From a checkpoint of a small mixture-of-experts model trained on Wikipedia.
Size: 17 layers, width 160, 29.3M parameters.
Training: a variant of Muon for the experts, 513M tokens, 7827 steps.
Below are experts of layer 9 (counted from 0) of a mixture-of-experts language model. Rows are named up (a neuron's input weights, with its number) and show model dimensions 0-159. Each number is 500 + 50 x the weight over its row's rms, rounded and kept within 0 to 999. Numbers have three digits each.
Before each expert's rows: "comes after" lists some tokens at least twice as common just before its tokens as in all text; "mostly gets" lists some tokens that are sent to it at least half of the time. This comes from a sample of Wikipedia text that the model never trained on. Tokens count by the router's weight.

# expert 5
comes after: " |", " in", "|", " on", ",", " (born"
mostly gets: " 6", " 12", " 8", " 7", " 10", " 18"
up0:449446373542515434435464450557546509489552521476534542456572521512494506555539495430472585574524561494480499474527446505532570558580458458474500562538426521511458482552557507420440520480547487393558500555432461532594435567490471595482529444486399487516406561529554424401475598525505490472517506494432553421565540456483486555520482527465524410464452575420530520457493494456577460393551553514515524422480509438497476542536537578479473438560489403531466400515479460473585503460541508
up1:532473476502528515481563533509502530505471568507483442609497442511485445486595472349488514468492473504609623449543571511541478432560574503514530539509433504543452626589461408515541437500483391468468446445455597472531449445445435482405488469503475546560473516537432514542525530543466468484467575523481590488497507539556485507513538448483606585482490458516530576636571497507416524571504478484524558534420474507489467456493487522491457540419558515480581446516493507433575460560531494
up2:533456480512418454528490408492418435493408497490449477495580457526484459530425489556621451548593405528532539483552526524511478512430586505455491541362471443545469412492531420525455558588483559493560483514461524517509547620495489540531521389535467508472493445598548523442438453584466488511522516480548565487505514494421418504470507500536553462524565544441587524499454473485451376553523491503548447463475473483570546551489450556439535508518544417451502563529583570520550589535520501
up3:570430492566484529480550553484396621498554506502482477527487447404456522443551486449412453518520476514510464485516462491426422492570542500464498528519498481474447479535490549509509538495452626497484538556520409555473522564579486504478452514556565510541517457426526553406523504530453510509448495488465529450510422574377492540598470488480474443455562522503656568548486491522470524541413430505552467599427414516524497609561572555448484444529598447454502537477488595532484529532466428
up4:462481448477443340520558553535487482586443598532491491426459608457588559503559552491473497567530491537453517583504562453445498505516492565551533492548486469506478533481499550516469498494564530373504466553544524502489467458582440588599439536548482502521588490521505604517489562497495472626565507461451556536469435485526476437414554502550513543473515610390524419439492531567545543530533537495439473577473509570495554530467542482529486448573516497477471510591519486499530392503431528
up5:601543502528505460513487509468505445523515478545487449451522521539504465489428490560521500519596484410487573519534531392490472441524425378444474510595520540487549442508439521545548469492491605436447603534578483522488561591447464468528605512471424471550545513487530538616527512569483512512543554466499453477609498484545545602466563441430431558462489487508446490505447518495608530451505511503447483564500570502521519575425462558562586609573471419468453539436532545490465550484488431
up6:393531378531502509514561531568501530495432433491551386579472384495466511454616572471481522558405444467449452552500594486595463407415534511472450459579494518477499524496561480548453448546546476479451495522437472475385518560483496557537580507463525501552471494506458484475455556527477433520524520483434483427467514423453457511382494497529475529486486531512469489544530545530445454504497467470478472461429473531586455481476446523523574496496437378522490582525535487581469533643545446
up7:513467515516531473489450530463599563436537477420596494517435553585599478475576485503505517586507486485477607483357513479515508550502536570464477536519484533531475489521474571569594472484488501526559517533429509503441505516530505379511420461608557429496571467513475393523591475471502525605471505550441514473445515456470528512573513435441567440493559516539576527476476451392508466447428445518427494550529494493528405473487527471452456565438537488579471403521587513477516531550423445
up8:507583481407606601468570538587507485473537521506588546566553492528445413458546370429384556481549504507544510521570487426471503461509469389570487464568465466510455455490451535559421451519517461510466431481552433508449499512519504475490519458466451516467435561525469512521535438528471449518492478568476499530425514381580498434510531459466545463518457467596551578474487413468543525531676514470572536466492373531462503538578546513526574500515500469461516513475521536486457463516522517
up9:422412532457587511500517446460425554463552539434567564389489509510574422476526458456460545545441417419457523567481639474500471380452504437552521504519409493547499523480623455563512425433626500501514433569580482556563455494418537554510536417490564484531508501484528426503544513532526505523431496481425501462490493423474480540566489456487514532418454446481491468551440535607400532475517556486587481501519423467461507446474551458499520437548531506525553459540537520485492475466475472
up10:531467511502544537480483510530492450589566570478534438458418464477431491535525492460525494473517513449660524485515587466470474382469531509419462520458503487431531487532534442618497460526549482600428544544450439494503604529519493485546494508420518497472501356555487479531498461504523481572486537494493514394609563536489441529426600475434573438436491487530390510502495426578519569560534417482460514442468505588503466431499446430458541583539468449520439458462459459503445490522480545
up11:550522503504489494582481440470435502553642584480413510427528535552465503468511575436506451413513504492464505494536474508562465497491494518475470400505464434542503492493477460532364470493435549499537515474475581429433468550547557503444405454541506523478458454512470432489541530484556587413525513503450526538515550410494531460556459490575484500414562467493486449459495466486517559435472463573584449541478570429392470538589565476608543412540578468488421463420492488508482530577605444
up12:519498354585583434417458426482445568495495478549503453455515485559504499511387515455548539540517471475489592547444560573577527442573489530520515400522537479383497524561509568449589549468440471575582530517430463481462543454408486461519549485477471466487544563422509378455474530478538504546491472519507544526476487487473561591527438572593604500525502476496508418468489424556471462575544500528485596451513378575437483464499503559468485505516517539454522463450475522529506472513542443
up13:524584425485493487592477467450484515400508547504370528450511433457433530546396469456539573554522566438550554435486575448450449419575531482484446514551526530383504524504554489484545536461475453466514414449417476474363472580510506477505551597515492445537479448439493526565533390513418532502382506498448494392519473536520537534420506466539496571522508478511514492511549495529552493563538490598471464476478523439513473503466534599557541449543549558525538503402588503486508499488512445
up14:457464521535546605484504470474498472461532448476446485440491499464520436513491456414566532506599482447476433508524556402477479403477563522490468523539500541490476443468517438523496507524475506494625553620456496623459491572539538489550465601477551556539440365515592501539474452445518459504439411474415477512424580499486595491499476504591462499479513621420552572546505520506536414496423490459491511569513465546464507470512424452501482546415494606473585460422479494506471517515561495
up15:539447444470481461549415689528458487444468540522414471551633514500529499461514501479546466500479440433554508497467518526491545515522557456538489530532499536537468471538551511562446506479421517448508501485445556465552483607539572503484465528530537566527504536522442594588464563534462483508519399555490513454570521403602442546588428377460514488464382614480459449517546510445567539575550535498560503483485530515523531466544387475547443478530435443429502494505534528460471471444513487
up16:431432484461454532521478484556460412520538453520606542530484546512471445509453468549491494532561458382538564495437586524592464443600438470498564468477417385455551537440541567522579502336541448487530480552490458534508527494496517553401446578514533547478501452419438494556549542432483536528482552537481457529540523515497481505511576465439507505494474480483492554559465600581576495526496410417589586556589484467523500539454474547457494479509444543521501461392558497520559538516535530
up17:549481543506487615517567395513481549427564427430448453557548409455445504535470538448567461503418494427508495489509500527461533454498541530431528549498474497513467464462463498399492522482484505457569567487481533494491497541571442438560495399539534479508573497469578577521459410455516464503492448498543611479475442452408546599496493567517491469542479531402468488451535583491535493516473421539594478500485556516407500524505549555346412564581482472529492640540470475478464464542540503